{
  "num_hidden_layers": 14,
  "hidden_size": 224,
  "n_experts": 16,
  "experts_per_token": 1,
  "d_expert": 288,
  "d_shared_expert": 0,
  "hidden_act": "swiglu",
  "moe_layers": [1, 2, 3, 4, 5, 6, 7, 8, 9, 10, 11, 12, 13],
  "router_score": "softmax",
  "normalize_top_k": false,
  "routed_scale": 3.2,
  "balance_loss": 0.00855,
  "balance_bias": false,
  "router_cosine_scale": 20.0,
  "init_std_router": 0.0332,
  "lr_router": 0.000928,
  "num_attention_heads": 7,
  "num_key_value_heads": 7,
  "head_dim": 32,
  "vocab_size": 16384,
  "norm": "rmsnorm",
  "norm_place": "pre",
  "norm_eps": 1e-05,
  "positions": "rope",
  "rope_theta": 10000.0,
  "rope_fraction": 0.75,
  "qk_norm": false,
  "attn_scale": 0.177,
  "tie_word_embeddings": false,
  "parallel_block": false,
  "init": "normal",
  "init_std_qkv": 0.0416,
  "init_std_o": 0.0,
  "init_std_up": 0.0416,
  "init_std_down": 0.0,
  "optimizer": "soap_variant",
  "learning_rate": 0.0031,
  "beta1": 0.95,
  "beta2": 0.95,
  "weight_decay": 0.029,
  "lr_head": 0.00633,
  "max_grad_norm": 2.0,
  "warmup_steps": 200,
  "schedule": "wsd",
  "decay_fraction": 0.912,
  "decay_shape": "linear",
  "final_lr_fraction": 0.05,
  "batch_tokens": 32768,
  "max_seq_len": 1024,
  "doc_mask": true,
  "train_tokens": 293800000,
  "max_steps": 8967,
  "dataset": "wikipedia_en"
}
Below are experts of layer 7 (counted from 0) of a mixture-of-experts language model. Rows are named router (the router's row for the expert), gate (a neuron's input weights, with its number), up (a neuron's input weights, with its number) and show model dimensions 0-223. Each number is 500 + 25 x the weight over its row's rms, rounded and kept within 0 to 999. Numbers have three digits each.
After each expert's rows: "mostly gets" lists some tokens that are sent to it at least half of the time. This comes from a sample of Wikipedia text that the model never trained on.

# expert 7
router:449440512448479507503536470507455524506510522479495506477488518498511490498504490482502444523442529502526524528528499480512485519556524515475562526513531530520489496502453484501483489497489508488466480476491470502497482524549488532509508491485558526545456540520503495500522499425513529499522518518541489502521490481460501482505522527502512541522479491503520505527524459536493483480514451508510488518523466530488478486554465487473538533474473516482495497516488507478511494471495506514510455482489515507473498515539486534517468508515504465497511507505480552540514533470491490507524482474549446505508493515462512468499498476493504465548525531518462521522495477494480530505501
gate0:510501498521493527487510509504516508504455512509524461467474520485497479461456513496448507510426458526489506508522523461553512478498464505483494502536548552487475539518487484480499548536573530537489496488497494528539505525533551483514471511527516465516527499490524496518511497472539499535510499558485495495489462507496531538464488446502466493429505499496514497499479536487500450482488491482500540501491483505517519473519477476480512470521473491532491492524460526445539500486486503474510521492491524508515524478496476484521479543538510518493483481480506511494485518541499504513504493518514516477493506555512485512518510456484509487472548534520501490467523503522523483555508
up0:483481498505531541497534503481550530538474495469495497468496497523511532474464483539508507517480496509530464482527491500511454523455494500487462509489477499445520549489516496465493527489514522517500467502516494509496495457532525525512476476507501538497532548509506482516472471500494485522528476496505492476518503464490507502492521468514462521473498508499509507497495570498455510519520528498476516515533512513532562471485481505471482459535464484528492502539528484529453468496491539513492523555498520542528475514524509500522539535498523508494509457483560501493521542542499516521497458499466468523506538515530480513498510456448528497482509464486497495514537496502519514560452
mostly gets: " States", " University", " U.S.", " British", " York", " College"

# expert 6
router:508520536510529510492529510496535495484479521515523514482483488514510550536519493535496516467510488532513531505526508533505497514477478532503452510512475506506520500486480465499447504472492467499466508504534504452498425526529503580502463480514518555481530495508486496509498558500530512492500509530508471509497485525500434484521495489480555519476504478512534522477495513526524496476540509483482495532484483523468493495548490500521477511506525494460487480495434525562524485540526472458488526530508486482505511470531492507509502499522525462489513495491467510493490506485480512500482529417482482501508541536520481496516540470491543514515530514474488483505548510542530499479482
gate0:516526497444516481481478513467483459468494498497504502498540519505521528455489513493510517566496484510535512517496501479505538481509515552498454546508521489505518502492496468501499478469512485503503528539515528500567469498527472518499484465486543534495508505437513514475541518494439478490473531526509494480499475532494483488505469493487546508444469512514492504500521502507462509518460511518539525538464556465473490477505502462498498531489496512536501513491488513510529463486496467492521528531494527503516465471474487500480508496496523480480512471500470551469505444477514483462450518521488535508513488497501527505504426464489513502468474464484500519472507534477518478490449
up0:471507517565471523513485488522536490444529536541473489548541412541461522532509490477449490530505486572521465449482472499489491471436544485507501493511537467543473507503498483486521523490473507472521441507502518501470519478485504530514525524489520473506483525475498505513503515503492544490506481465496499481513557496480464470501468517475506491514502437496511494481511518472513465505501486533482505506504484506496464490485451510495515503513505489499494494511533478507527513491538498496451496492509479535517486500537508503500469548521452479494486475465524473491498525522512455498466483489515446509494510503500510490460511501491483499497521510520530486495519471553517485503496
mostly gets: "Personal", "c", " reb", " unc", " \"c", " imp"

# expert 14
router:526511509485474471483503496529467498542497471499496451481510484551480509505465493448489490496510496505510527528490482476541440470513500477532474457458489494507521471498547489526518496487526505516491499466480515508510453484534504519524526504484506475548464481493504482466459480479490473541471492544503498533546511488504512510527497467535504535553483495507509487516534482476483489487498506512455497473521442496521510518521473506551517520507543526487492522492515510520486436511495513484499487503493522545503518494488484469477521542534492469496491511538488448538508469509474459481534509496516466560544491520472535542492516485536523469513512517509535477549492528492465508508458
gate0:504516504505472478538516528464446530503515512480530492478511494498496509498466501546504509517509495468509505492524521483456502508504546512462491538452544486442504547490549454530476521483517512523517489490489512512507529469478479517476486505496488489514503497485527530487533500485543494500476476496527469462509505507517466510498533440535537470485497488511496441469514479552505498494545486468453504527523531458474467480478491481481506535530466512507569503505483487479505542524479508509521524492525496543484487442460516466554500499495489534525496485499509430469559525531497508498537492502525518482482523515499453479519506512504486504527518516512493484454511478518503506519504
up0:481488494496492442463486500502492503459484484524497498483535510480472501504483480531508472505501516495516516518539490510515470457515520528473470505526509532486486522517565522494529474487475539543538498486520483517526545510457501503507462487492497480488500501491472533502502495443504477504435498507501466458506486507502503544491527478532515422494469500520504475508509492554496443532523499461455488472469520480463502478474521509492507497529518482518538545521515511545506462519537539544562514499496517501446491460486473469510508485500529511526482519508497489462513516501538527490491515514522500504469515516500525535475498527552476494468493533500451482529522456482493487532493
mostly gets: " or", " its", " Species:", " ·", " Total:", " Coordinates:"

# expert 10
router:477475486477532485501499518474468505511460472481577498497522494480493486527505502499477500522462553486531519494519519477508474498542488505489471509543457442473528504509482484520507485483477507493496546463485514475473454484470488534443514554532501543500485534521509479538508471509520487501528499490490461479508541453518525436511502508493503505528508542537536447520502524495485453506449504524502510493479469503514516465549503518469478505566480518473507464527503501509481484491479502514492498507518499487523497512515501529483520531439489470494503483485511479522506487468453511511485503508521494516513562453495529479481505517493548520501486517501523515461534545510481504534505
gate0:519463489517483516501519510488441514496478463508522494511499513510511520518540464475524514499508489525487510472509479496482514479512486474523535526509501473538533484534492509548545500515512490452529488517483496515518502513483498492513490479474450495469510472510496432473497506510479499507432526459460476482511452509522545477543494490419507485514517537502473500493473515485517520520526483489499485497464516525462495505477490459491467496509500552449523495528461479491512479510479479495514514494480507470547456484490516512485537505478437511550505481556523514432470450486468505471475540501506513519506483483507500471503480481555502477506512486492523521530500485525498550511489
up0:483453498486498500570532457504481464507474504509487508480518481543487505516480533456496534517509533513481534510503506517506510538550449501489525473479496484537521526483484482531542515501515485505543520524532512503514498513507448513525487477500479520487484457535509491459525501511492517546497533479504512471510516523484469483513513458492540464515517513500509488532493509486501457509492511479499477486478493478498513497474509483483504514533509480504541501496520502513506482466486483498488479503474517538498511463502476518481517537515470531538498507493557535459469483510463508536557534481468486464487450474513499517520460502552474512519481532465538428509532477545543529499438
mostly gets: " Votes", " %", " Year", " Total", " Pts", " Candidate"

# expert 9
router:533495496502512525476488479530520524488466542539523501514489492486514520505518496527503518478495505467458467524463477480486478454463476485457507503484477491466516479506478507462485495511501485528518517461449524490495531476472564511488521499484514479476492490510474478516470441544522501461489483470511500487485524487469489496496544478527507473490486493484484460548489502448502493467500513495471515501514480504470486530475482447487489539476537475518503467525509515519473482491496489516537527485474491484497522492453451471479501533467488490508504501538556465493540558476555524483472465455525468532463550483441504529500473495480525473511534473486487491514485486509518525481524
gate0:478475490539472463523500448485458500509456521526487504513491472509548516482502507465499501519535467502473485496485476480503522467514492507482514545509511495502501507540488499478494465522487532529524506468473517519508475509481465478437560521544491523514502494499519491474478539457448475504484500454556519493483468462504506495498523486479463475486493505542496559518472489498484549488478479464433539495539497487520468487513461502478516471541492513500462452479478469488488442500549454500509492498512497491494488489476496506489488470491527507499518499484478504530522518513537497535461491483484479502546505515503511512553484458498494520485488472513468499506525440497518534492544
up0:532501498510477476559516475502479513507491532502522508518463488491530456490488463474548484513489499482504469470502518487501515473501499508498520518508512495492519501521488505465502466506507506462547492451477484478542460545508450454483521498510486504511474482488544467492473523479499482528485524486549513531511511548515478498532488479462451502472503492517533541506458496506478528464480455464456543491534471492485511504522468502492549463515514522503477514511465482488505537471550511498508476520504478454500519478491476514486469497498508493466538479494475520529525496514519481530490497521502494495533512539472512556541520480508502507458488437490465495501474446505539534488566
mostly gets: " by", " for", " after", " who", " when", " to"

# expert 0
router:534495490495506498495493484502497509489544497490527503524465501462490502525517537496521488515515514531559544473496463495450450455516559516463457512499507486493485489521468545515530514482496487495442515499524472515539489436480474539472529526494507531572518480536491542484508487499507498510562479479552504499484474498481535499508545498539489465506478513459502484486488482524501511509468539482511485517522517506489478498498457491501550529559472529494476527515529549493470501506507485520484486476527464507485530520495516512471442528464493534514490493491440496513512512515476519519499489475527510519521532463511528506472475503527540490503512495511525469488511501511466501481488
gate0:463474518505467493448510524470509466517513485486535512515514486560491524498516509481474490507511490456513531504489480541505505492494522523482515465541549508542493506509493480522480482548529462517439473535499478482484519509501459505531458505544459516506511497434493475540467478469488517501503458538467480478494483514562509493457510506515490494519473469499478534487524503532494504501494474516516449483464516506482544489498493467514531505528489458511487485473476518457519533507480524524491479469533506497489454519476489528514489474475511485546483510470499526527494460498468457493503501521545465475524508516483477453478515541491482469521484481469477512497497471464508494492441
up0:511515511477478519504484532498544500554510517501522466542478489439508470510505502447520569511515516526492513510469463559518543514445496486522522526511492478515498507515485482501533499453458487457496521523520487505486506528539496529439503496474519500478543468461512472539493507486517531526512499554550441475483536515504493488505504485503495471506527497483471474462517478482502486498510462484489515504525487499496495527478454556536507529505469514513503501562524528471485474518456479509495498480539519483509468525506496545513489502514529504516476504498497566537511480522461507501501470515475515505533510472484474502536469522481499463498477475462492489519511497489519519476495
mostly gets: " Cup", " Championships", " medal", " tournament", "weight", " league"

# expert 3
router:489506474511512491471528499513494502467529517460513486504507478534474513551525520491509497500511488523491491481490506462428536471545541468498471505483473507493491495486526488486492502520526461517461459514524523518528492468531478475531488524517542534549470532538505501487460501506480505502516466488554510471542491494526452504504528542505528526512507538458499489513512448518531522496464501503529512457498470517475491516507490531506531512477477511523523458466431527528473480514538462539535487481478553490459498498481497498484482481458498496498523522506488490503530521503490515501483469512537498491480549467492474507477544449477530510545472501553506504517524501488486528502509
gate0:524463516543473462463511531444536513473528516495468522508493492484504511537481514487511513511489468531512489494487465509530493526503476477517524491482513496496533532516507510471506479520497460513509519510500512552496501454512528490517496510495494511492522494554504496502538488447517491512508477536475528479522482518510488518544505434511535488508522463527520500484543512473520460517468524511466509558484535520485527493510543569491495478498559494477536476450504501478523481523453505470507497522513501511481526475480476491480510520521539511505564502494513506466488539530531529501539507518489511421470496481493492505475476499491483520501494544549509484508518521451512510453471
up0:471566470470509508520440460521462492512476513492527498470514499475506467464534451495472528491502482493479488508495553487492491458483526511499468495501508500505483487508484491526516490511510518492528522493497471463486538541458498526471490463495483452511476523472512505506472513549500499505502515488494474519484522485521484467464505547466485526511532548485498496478468468525478571466492465485548477477493464472488470506496452477528528502538486467528464523502481493542487492453507507504497490477479515482488447525528491509506457468466478507517466510497496463560487488463498475478473486497500482550517493544516509481497545484530479510507497509460499521474493480547473524517511
mostly gets: "|---|---|---|---|", "°N", "|---|---|---|---|---|---|", "|---|---|---|---|---|", " MPC", " round)"

# expert 11
router:541496509512516510479517500450487509464514497461479489461517484504464497540490491499494500516492534513512501480518543481480431496489540530486492527504518523483521493484514482492490547531489493476493517496554511445483494485470482510508530533475506489505523530519510500490498532516482515528509467477488489506472513529469443487515500475540502502485472533417498497526462469528495496458479506513490489497505449529478517536472488480509522482513467492515483551502514535493489516518511487492463464514512449465481550539524490502477473497519458530532493471461453494507513513492494514493458497469504496533512524492486520528467557489493520495508547502514422470477515486473531477473458
gate0:522475488525512469499540446488423501491484452504463501466468461513474543500519528501492496462464506480502522528523502506526441563519492494532460479507452524507448485541508498520530498517506527484509474472509537547515479488479548507502505547514513492498510525489473517511527516520515526497502477513502525442477534523515523543518479506484486469480505494512536502507496460478505510491516504488491493523490481507503457478457508456475493492504550492473534567455505478493534559477498492467497501518514507524550455537489517466511526512506507500480483495497496488483530527481518492493535551490509531508513533499498501502514510475544546480477533523514492482510514487510513532495518
up0:533501506565506498477513485476511517458523520555522493544499451508493521458556523474526470480500498509500458511510482477520512547542493542479433484478514550528481483494514527522512478519504502458514523477513476509479463481465560514487446483532487490504550517478481520494506518457519502545485484538512498528456502503495509507490543507465499483474532539480502497476483482511529491460503532494514468477490456483504482512505489514449491466496509492491466534488452514518520503508484517511514470495538499539488522521531504472501536502477534548447478462490457499511493536467475500452518520491491483503541518508525486494532522519510517489502533485528479498503489483497499484515532
mostly gets: "W", "U", "P", "E", "M", " DF"

# expert 5
router:509518520459492504522527528501510507549491522475460494533487524469491464502523476528498491507520495477512477553467525487519503544515509521444501493438518514489484501527459464539472495507524466506498496496499503489529527481513479524469499522468522543505481483472529517493519510490533470532496470472499487546551481468521506470482508512512507471482493496503526468511451472537505465501472521462480521535511502495498528537545501504483524479512477514500472478523504543500502485540560433480541510448491466492504522486508517512493472524522538483505464529504484500502500515479516546522502513545493491544510537499558476497542496502496534473516504530533496502492495515571456505502524
gate0:530524483487493432500533475484506462510500513486475512490511501523498520571519507512509519461465528478485507528499512495494493525480512508521519510525515519497510513448473489478536482460484514439528557469552513461494481552532486547495499517540495513468501525492470466494502526496476515468483496462488503500518529479488528500506534466469494517499498483474541527513477530513505495551494525490487502477473475482490537487455480491496494464493497505461504470513458475513492485464531532488491506445515517446535523500527481498536505520488493458512527548520524516517445539549482483461517498495530493503486506521529448538523492481508500480507541509465501450489504456495511484490487
up0:476501487496523557483475486479483522530552498510465522503473480514525472513516494516474489489525443478541520497496449506472532502504511504494504480477472492465492507512506507518496502508477531514523529518500496518458493483493510505481488555495491510546479486511528461510481524453540496505500455504493511474528489506483507459473463526515491527506466487495520516466469530486491520503463524473498468543515480542489508483536530518458501499560527483542512499502550493487458502499510553492469480508431462455519529469471510494522497494478475488563449512512454491532465514537508508524460490506476498481477501491464514449492499502511450479532485515479517529461485542474507485481515
mostly gets: " President", " political", " military", " former", " popular", " coach"

# expert 8
router:517509530464512486522504502513505476555530505507498445519482480500461504540529523466442491498462516540489504508501478482482431455534479462483494488479469511492467541504493486490496498478512523537456491485536509521458493459522491526489519514494553462521529514517504528479521515485511515471505515488536530519515476494497490482519515467511512531489493585491500510502496538519574564502466501508469538466538505533522496533508490497473490520498487486460495499484500521514496521520479497482471524492482509526452515491514501518487514545505505534464480475482561519474461490530493489537480469512516497534500494490510513532492515488509527517518513518521517483487464487513424517494492
gate0:488526491490491460497488489467529509496532472543483498521508475521506500505500489518504475536500472509499523440523513515500481530476479478500513533509489518511500571543493453504497550504498486549519521471524501462470437526485523489486516486488478470493518471461499521500537537495552531499521480490512511532485487568494524457467511454492480478488536486513496493458546477480540498484526469537505530488552506491506474505496500459472558483489474484486504545470512518455497536461511487522514517465500513493491480504451526516479498471525499443513495455485456505454487486498502460486520504478485474533519472510470502471516506515537511546488530488511492528494489489484495517472507
up0:485509477500471451524541473468515473522473458498516514517475496485487526486476530525510505519456464519496479485507456463468492507448499467519539498501536500503506532529533496511522521510505481504524482469538473478512526469480491519498488497511505573514481499510522514501483512516531467502478486463484507525506484553506525550494494474480488514516557513493509522503523536474483546474500491521531562473489531491536473505500498479486550478458482489552489486520535500509529521513550508486483546475453496473532481503507478479539516485519531492536526469456552515480517508503480473516499514505499446528519487500511487477484548465491545530462539503492517512533495493501456493483477
mostly gets: " species", "seud", "idae", " mole", " et", " Binomial"

# expert 15
router:496481505523506547517532503517489475508462495477526499484518483482496467525492509506453512520500513503507445477496507517473503456502519516510481512523448522504535531487500490487464493510465475544498534464514531507510498517497464511485511481536519473537506513524525524495502498525514478464541479444481517487534530511499488473539544517539538460543491507419539507515467503477504509496518504538518500514516505512465486492530483508514482493536454511492533508474480506503467509540474532494472517532544494507484482507516516522489500538489469535512510486490480493520495508502428575494522509449482470562524503470487510508469519480490515499495452502534471499528514536468508552526479
gate0:547501494490498510531518484511548493469488498511507512515504541528482489464540572528530508493524502471506483491474519486500558507467491503480515497477476474458505492479529537476505505524475497530493498551507483573529524503471519486480474479523530492514493549479487473508506476505528469555488482496505504476506515508510457522567518501510521514522473495503509499475530509516498512504496484473531548516439477526509521519468528534501482517554472511473478533455481490419518485466514538472478491521563519524489514490542471509517498542470495515518483533514485470474469468502524492496513538477535470477518500488497491528506502500500537471518495490501509523480504501484504485544533
up0:478472529496543514491467492467504497450550485567535505491480495489488483508469489470482518453486510542467494478501459489510499495513526534488453491510503500516496499496443490488500451545492547507466555487499496530541495537510491493510450481498493479499420502506481540537464493430530551488517483522504527574524530478513527507533484520539509465487497501506508512500545481520543500501493478488479458509506500509487531515514466478484506490525515540511517500524508533519501503505493515498531484484519470508505489459463510473499511482552482505515508467517503515519499518453479511498520496483487523508490492541492502548482537487469463454477508518509486513486486529517505487468524
mostly gets: " Sch", " Me", " Ter", " Sh", " Is", " Ah"

# expert 12
router:526509524555525537476472503511461552534541492498519463495495492509459486551474531506516493498497484504485474479502502489478506484485533509484493491477486523471467539510507467524495503497473463496516459510508536512497479445514458466503549520482503497510480510507542479459479481558511510558484480515523476535507496482490490534528537494496522486500508501455486474487506505511503535485513517524470507480528503473472500510525497494454492512521480521517538482465506553519453489513478427480534465493516507509505470497484441528469469483520506523501479498479499483550479507458469505516486536538518446498448536487532508484521532492488460505509559533476490501508509526478524498518494
gate0:459491530541513486520514518539481495525509516503496512499519500468490512547480504502511473509522502539505532448563550521515517488493497491507518479478487521528483500516529496512503472473528476537494537452497510471466510523513509495491432472522460495460505505480546457473529481515464505471514471517466477488533477523488504517518492485504486517479485499545484494520543524468509461474542453453511514538500441533521526484464511457533507423485517506491496485470509511532481515507501491515499539525501488492462517512512517527532465454486481504493524494514505468505500462492520503500530483474486517518566482468521518494505493468481481496500534489496498519508439525473550495527512
up0:478498501531505500534463502505491469471524472545444495537470503496501454508519518525531496484548518487528532465496462484470473495492549537510470489489550510478519500483513485512479562507502485495543508481517506481475500483500548502482475495537476461520503461540453464485516474533512548513499499510497487496510490469461544512478489511525527461516476496438497474489484460460509476465496514513462520525511549531505510466462493494486517476460514493540510518517514545539505479536503479516510460530499501478498538504499513490524482487478462489498505515492457528484491490514515517533479497481465542438480480513469495472460471492518495504492489529443507532505538495519500484498480
mostly gets: ",", "s,", "a,", "),", "e,", "i,"

# expert 4
router:490517520498522528496526481507504536485534500533516508501493451524508465519471459465475488520486526536530477519474525476435545521544523495522477490508508518498478518511476508489496482522477504515497493493517472479508463488506509462488512544521499491525508509515550527490479545500495549485531490522564520482485518503489486561477545509510503554493508522460492466494503503458555531473495507514476545457519523498489484519556516441480517494492495504499526460489486568522482520496576485516515501459506472509502520534500545529483555519501521501521453516507481494524480508474524503527500473466510509548496493474510485494469510527521450477522500503525498509514517506480482499490497
gate0:478535452551492509519532486489498485476507545497525493480501509497475536487504514536532519521504512516471514502473508536499508457493498489500543533536531524540503499528504489477508522521501503488482483495509522497483528499495529487518484481463507496519487485522487456507468525499500552512494483482522500467480505504548526466520480519539495508537462483494515522492469489470488487548502575509509518481512533528484471501497507475527522522511504514434481472512502468491551500529494479491474486482468539483464497497522533525490496453547473470492526523495524481447517502558515520475510519504515581523524529488479496548512517525456514506519548464552483514522482543492493483527541
up0:498490522492519533500451532466490486529497491487508471460487498478485494541477477506466537484496454478512518485537502507453484539513463544483479486516499494471544506500497506490479511495503503503525492526502477481561469481486512505536500483510509500484526494508504539482513471533494492499539486497499512500486516520463503547448482518490495508479519461515504509515507505498474519483551455469538501514447444479519481480516487555514509471476531471549488468515455539505479500515502538509537535485522477545545486505492507476447509510493504496459482448514478509565509520489495465539476502535495464485500487497523513440496473495506495460459493542486541514503497485523526487500440
mostly gets: "-1", "–18", "–19", "–1", " 191", " 195"

# expert 13
router:535502511486524504479506556510473523501473500500509531526522513481487489530485536456485491483474455505554520474517525490452457471517488465495514463451490480491464528525508454490518537501503473506494536491526490517561489465486462494518523508497494498498507536520526540546488522507542526501480470523518468464527537485547466529514523481507550489486507526492529449519538465527504500526489477496495472436502509478474472490514500474503524546475512517526490483497469472525510517499494506498523490475505515528496500519486487495460508515508486482532499526515517516487517522469520498537527473457509532523499475490517492506541485475498514420454503541485510472505569522505524498515524
gate0:537464501508467504498508530489518483488511505525516525555493464505508500481483499524464501479521506456501461518537493503517442491507520522494552468507498486427526494505545488501505480488525534492487469494471504477499531528490551557511552463483464517446504515496509478512496497490448501528505478467470454559526472515460490501515494479474552493484508519482504522544525509453458453483488494512512490494496545499484528468535529530513507486465466489507485518479485497489500450520537512531467523493519536495505481514504455504509531512476487454466528519485492503498479515490533453488500519536525462504506523514483492469513487500516501492462504541497529479509518447465501494505477
up0:473501510525506455488512476451447495483512504475510507444508503504514504496500539497549524481489530492521489488509503520459509518503511477485509524460533516494519551506525498499521530546525495479512519488505492504484486502457508489507475518520497503508487493512511498486503468446478500504480522459541455490490481479500498506477488505485471458528499471541516503523522483492483486501427527481504508527485512479485474483501513466496538492507500537488529503563511539494495501515488462497528470539488510483492431465429498504507415498526490467510482466488488525521495507495484511494500402511491568516521492536503523515525458542486538492513468492485489534500474480521498522502508
mostly gets: " won", " took", " make", " said", " went", " worked"

# expert 1
router:546495478558494535478549476519508537492545472460472519485518494487470470522504515466479500546487481488504498470524490536461484495475520468503467487475488490458520530445517484499496522498481497528480463495497477453479525453523506527516502534502537504532480518506522492538508491493484515529500464492521505527497505495473497512514537528499514513519486525485475510501499532452469548513495504496494488495576499504447497521527499426513519542520501497525493477537500469543513447519507469490484499489493473480497530495490500533503431475521526512503466529507495481524483487492466517509484447500515487508504500454506462490466487459482449519543466489501493517493533502528518547493488
gate0:483475499513486539527435526499534540550497482521515530493509482508478494499499517530545484485520524479542435518493492520545454483485482466476507527476474507527515508501516475509527517480476528460446484484513546480519496512479491479448496497511513512479497508461521521524479489523542500481505543493536466468502495489500493485488470473485483475499503469528502531486514462492467508511508536472521463502528472518498526528439507507480507522482483511457481517515464532520518442499507491507467495517537533553515505493473510508525480554492493512529498480477470461502520482514523538551508476513472531457511488507502494545473501538544499485480534485431492504481530488472502484488506
up0:475464501480507522496482486476501527535495486524498529507531479542469535486497512454526481502501486516553444494496478495505471490477516501482531538474463524541475509504528478497515503484495521435490495517495494492487489482492471485460516512516499513455467473460549493516522527510531477440500479490489461512497504501468516509526485470500482500515482486545508531446507490521502488515511523505536486478478435532497508536422473546511527504446482521487523466539471497512506483514501484527468517475512511511507479554514467517491501548494497484545519509492464496497491482489554523492485480548487535471519473487467528526484479546525469467494475491487522501467538527511496485489537
mostly gets: "-", " In", " in", "In", "==See", " See"

# expert 2
router:537484511492527510498554472515468494493480528508519513519568500518504494519471502507522485511500520464534526480510502483459496514542460476516460494504507452476500483487509491512484504461455492533496529468532510503478526456520484483514511503526504517503495546500521527482445510473477467516485465521521495447479484515478470470528512537538528505484485543475502495526515445500483552529482577517525539466547478533498490535491490500493493498478480486488518518489516503546504519504521469474573472442508501472500551467514542470463469503493508517506527512527497510509518497491502487510476486494518514501503535499533465487477486480476493538514509539517545526511526505453480507496516
gate0:507455463507517514494529485505474444476492525519502510464524474497500494513503483513490554521465472460486490449489513502488480470480479475538486469478495504490512493512489513491430446491487477503477492481517514519486474520509534499465483479462462487458483494510501489467487500537511524502463490509448531476521472508497454511506503481496510498436488533546490491501513540497524498534505485537498431531528453500534500484464528505498536528496522531505492487492533509433479503510486497504474499509513467487500488518480509462483534492544548491489520515475546535490509461498499512478549548514483479515475505530519483508451526506481498451500516465532476510458496476490526513461474
up0:507536560521520515516447524505511532492549516510471489484463480456507510450485487477502503488540526532526475488540470509511557523521525545474499509499485469494520508495492494508528523505493544508515474505458459512499446497523454507503528511536531518538517512501504499508541511499491494486518506517507490547496510533473538480508485517499489535553501480499511505467494468498461532482500520473488547475477488515500487543512512504539483459492508457513503472473523469546513506466505496474496485482473538483519504436501481535521476511495490527517487500482485470500508519482492481510475483508480504439527502460502524516493462517495489551527567569507489493494489494485475441529501
mostly gets: "===", "==", " ==", "====", " ===", " also=="